Below are experts of layer 8 (counted from 0) of a mixture-of-experts language model. Rows are named gate (a neuron's input weights, with its number), up (a neuron's input weights, with its number) and show model dimensions 0-255. Each number is 128 + 32 x the weight over its row's rms, rounded and kept within 0 to 255. Numbers have three digits each.
Before each expert's rows: "mostly gets" lists some tokens that are sent to it at least half of the time. This comes from a sample of Wikipedia text that the model never trained on.

# expert 6
mostly gets: " J", " r", " Y", " H", " Z", " S"
gate0:114135144191116140147098096162107150124131142116200093171152096090091124147165127104095139117126143167138146120134125182087152142117123127136165095143115101139144170077089148185176143112187143255080167079126093097126139084102094145161156165095187106077111156118157189145126135191105153175081135152115130118112107122111115143149055129142137121099138146202075137106173163121106095082122124156145065101162174099111087172108146106146116141114071117148111121134145105088118079155110162077170117148142143120111132137137127135146112093158107159164088137118120080096068133099100122154142064125107197132007099132117130118100069109126135146115168155141091141163114110133153156183118139130187208134119135147166146107160098068114081124202153109134098071106142101111150131177129122
up0:152119134085177162135123100132163073065145146064091125109163116148107085095157145153131167137168086106167144122136162110084145157162093152143108046145111169091105132092076131148151116134085101115142082133152142124068100181103136112132162186130118213124184117111144127115159149100137082163116141114120102131131163096180127082121137171060148144172080157125109082147094158198158135110142130064147089129166150137100121111080136129165071167134131129140068140125154130083184182107125140150133149094169087164190132112149097107145172130083121081184126125139099203199111100079135110093112156172208108204167140173137091179136114112108107167160186117057134167149161102145162113113083128156108109107093101092102160151119126150112186121088119121148136172173110117124108169104129115

# expert 7
mostly gets: "202", " would", " his", "201", "194", "199"
gate0:120143122137132084120134131151075179147101121149137123162095116069126102082140140121087194144108130090179108083128093064142121095121168114140097096091109114093146123157220102096087162180104170123121123114147074077155144101175154137115163125096131140145101198136136059138112144142102166172101173153138032151161062136093142163056142163100150124137125123113149161169099189157138115074065165181180075174185162124115165130078139142114135134121123118177097119152079118129105132094188092123136118110142119131143186178112187136169072143102112135156080131125133056161155122134175128114104130075081168107090138132125105152107090086130127114167136127118106085112171129087139155142149210147084147147103189142123084120125138151130117121108086155053135128116125142168150193153176115
up0:103129161121126099114116145141119120131073106135177079170148140105099162166124213170076133123134119104162127104114094109175093223146157099147100168151145149144111122106151131056117152112093115085125105151127142129152128148131154123182168104137132139091103172125178092105143130100082058194149145154147138137148137171126148116103128144129088188094130155138157137186094191128121133160109121134103150148151107107136146127127151055062093127177108087078133119206117124122107153125149147075091171073090167139077091144228158109176189142129126167137159144108082157154080128124132190128105137131128183146139125156115158115103112105085156133184162122052146122152152120107168119041121132072102176127158138111129110043122075190156127120098123173092121071101116117119098104083168104

# expert 1
mostly gets: " National", " El", ")\n", " Pro", ".S", " San"
gate0:092099097122107129139143164103142126046140140129144095113097132112140129140152098126102138114154110148155135130139120109159089108199198118144097110139049141166100156096085158089094121117167165137146121128082099146133152073097150135083120105135155118113080089146126173117152122139162091043092177176164131125155119078050136079122165108091127163109164129133120169085131140109164136128087177094088115112165094162137160139158130100125110144159090172101128153080169194132108149131080127070079195155156168135140153150126134121201082112162137153148172125162116099154199144061144174129130186146067080138128124176130174137178142072145128126036153126105122140121172151124164100183132158161141143145127114157083068095117132127154141110175147205165181105086140103153100125112061178
up0:145185170130136162109189123110116178111099163113149087080094137158092105142090044116151153104129166189161150119130170096125111148165136151152153225114121129089159084162109121146137131110115153161125188170093131114100094087157054201113167117166135135168113169177141162154145095170139083090101094129194110097152114156049093098157088080145164160108174143128142127091085093069167131118162175128096112119104070116178151146112105152113086143164129194140128072091189162140133133103109139141099133076156166135092116091132133092126095155142124098132135145133159174139164128072117134134114160164097053161107153184112156116147164098100103159086187155105123126135143131123157128144095191129133084154126117145110116146118099114150143147139134214108152103106156079081049111103077139

# expert 2
mostly gets: " during", " about", " early", " under", " began", " After"
gate0:119100120101076126153088118074143113147113103166058107161086137137176147131107155161127119074138139136180156166168165111071146142109092152097088121079125140163189126202121140137162164139155094129079098171164105158105142133102126149149125116100117108143104107195106094088105099099185120097126160115106152123066108076104068159156176140100161100098156174132098151101151124163086159126128147105148151104091029096201182169116144140207106093108147140124216090125089088202175084152173171112135162082108094148117130175139137121086122071115134122114056145108124137135113117133150118146102183081138074162089122114125156111144107147142193150125171130132141162157142137086116140183126129145103101081125133091084176160155156165151104196168120102083123143088156147117159134174139163
up0:119101085122123101175040180088118139073068142119108141111091166165109186120162084138149058118142118171138136169104118109113109150167185117159163159137123116128159177087115115151181149131089161134056124166111175155160190118130125134104127078110102118129151167082046111126173107125121132173141160086078113142146115111102121160176161132177058165084164193188142140135156179113132082125090100126185094111118106124093134104078163166190137146152220141127168132108162096117114141120153124161125126121169189092142064165117163111126199095092113114080058117159130173126165121132132146097111094181142152090103120168100122102129161072103153136155146102156177180110143105125151118116134094159098149093106180140169128128128139124156136177131106126127182126129133137159180123171181091

# expert 5
mostly gets: " South", " there", " North", "%", " people", "°W"
gate0:093110106138075079175089111104171075111099079138125084153102135081134157146147100154184076068140073159161210115135117118147161145143156153184142133093085067151211143152105153128103109123127149153111055188066139133128120176113127125129114094137095106040184145103096130148100146100132152127221140095116116084169153145145093153183116152139151191151108168086091135090112140147109108107125100107066178142156136163069099160154151143110134064140142102144159139072127155125167099093150125179121163075122106110123161156127165044103142127163148117114092142124112079111101129139162188123126161126144081127120155183134155050098191115117098175166147067111061121105156127117089125117127152128128153104120183113147088176176125162148154131114115145128138102099168129110132133159125101
up0:118082123112109148098098155058079129115111117184143120131083167034205162111092133111159066116145124120118120167153161071156080098132116086122118144134129154125088138086102127180107092149124105172123135120151189133140111117118154107115182131177159107136099120075086079154158141142121110137132117132145130205131133146100160081188138169128129132155111109147104111175104094118148077093155137113079143106084096158116065169125143112135136108103187120164121118140061116093074161129115153114050138106139139148117109184168180127071117151159103162164081180092085130136144119105149064129165090068173136115119141098133149116129127133126112110151170127169101103110087135136148077172106178122106177202099071185122121107104150103122100160194138163175148183158149206128108055102136185

# expert 0
mostly gets: " Robert", "\".", ").", " Minister", " James", "',"
gate0:123139131113109122107194174124141137113129208145158066119138034122154151167153154205089183141158142109100159120150083148137133090171161120102093091106136141078133141094121102151147138106164127140053080159128119078149128146151086131100142122110123145114158164132054093170087068084120174204125116163080122134102117097171162160124186128154140137071135199100156136119150143059140139127131141115150167159132154125131101185148135124139125146141120098105136110151122096107100132173097119104074187136156177117124174157109153152107135141069132166089156077132102137115145091083123112036128154168138150176048120139100150081104123137074098090141086194096110101136148123132191116104104165130138105061082125138190108055129099130138133164128140086095149169075106113170149103113159138
up0:108110105105152176139106086098143094147139163150110169130113166091130105120109127075192096092113126136109126126085191084154105168102120146136113140162106120148109155104119086155062195151113154084169171109155115150085148121072163138144044197166156120124102143125117121045200146196157122115170128145128124089134137118173144119090106095123148108141174084155176185148114073154142154137145170125074108115097159169147222098080175180142167128118183145142135122125176085068140071084155174132153090147118064102132073102126141135139118126167126096152076108125101120146143170113149137148110172088155138104147123139133094135114155137207103184075147181178089153108148124118116085129132096136140147117135139093083093179136203103108140090137152116185134118137068106107105132152090073

# expert 3
mostly gets: " Mc", " Z", "″N", "°N", " Ch", " un"
gate0:173111116077142101137139166126105137186104185129102143150117108101141104168153095105083100066140123127136174129119095123099123113146163109103095168053134208121131096135177139127152176125115105143179085187160095110141107168139119103114116124077142170099118120140129157148089124156117132110087068125165052094140097160121094175075166103164152066228174167110144097096119157159130168045163098145131156139128084136106120123051120069132097156090120104132069177085099148185136143095154130131141109167087173099177117115110162089088159123070174132168115156131075120115145183187195158109127173141179117144128119147099120114120091055093114054139172095125149153180150138138115150161136183147087140121106147106164132097121133157124184169110167137130135128125157126079105150135147100
up0:094153163140111178118150091137099143127159100185119096074204149169056183166111157145126124144101107160159137133113082154101146190122130168181158122112084070156138099129161076150150135095153167090153179109109147149131094177144101143127123128187085060174101157111123160129139168119110162119177157114084114061127156155060161171182088139115110151098127130111138090128173113177107114114136136179120168097133214161050123160153106145139157138142149065132180110131109082169109065152126190164106097160083145145129132092129163117098120129196094178124065107175166130104159102138133153099149054093097146095116075090155089078084156163118142134156127131141138122083060120157122174112152136133104125101120126129100105121150128085114105178132089166191165185108111128129162127123121149

# expert 4
mostly gets: " has", " had", ".\n\n", " are", " have", " been"
gate0:114135132164075130116078205098107102153126133164204139039113087099127083112071129196126137120115070141112159082157146097113213114122143151156130131164119156113103141159113140090171123118112115085141155125092147135155097088143185122071110189152116120056114230063134122147140171136134085117125134109141092122092172087098103101123135135116136149141108125137166078109113136176180088114144121114142168090112163145117135134077075165104072076052151131169086138117149139126104096177116123129167089150132152132157107112179110111078122159129141124168111123070132123108100098104140163134145096155139122176083098127160157113126169137042151153116084115135106145125057130107098135075110122142139124152084160121129134170117013151154076107142109153164080141091151106092102086096135179
up0:127085083074138119168165091136125139066114131098121089166096142139127131133208152076153089141183150141181135106113069116093136143160141092121064086126117127147192079167154123155103131161122172146135116152106168143116118125118114097159127117100091105215095093159087128119108105129168159144109200079120140156139089137154227131158108135122072106125162150154056171160119138054109130137133175142161114152146119157121103127132230139113143149143169126134125141163158117100149138116118093136150142111129119081076142169085114120177151144161117139155083076183110058118145125164112073114033067130189110118138145135084159111172107142128096121125160155164148137187163100136121057144142137122081085087116091134084114111142180122089172168119120137096129089137122176188140168121125084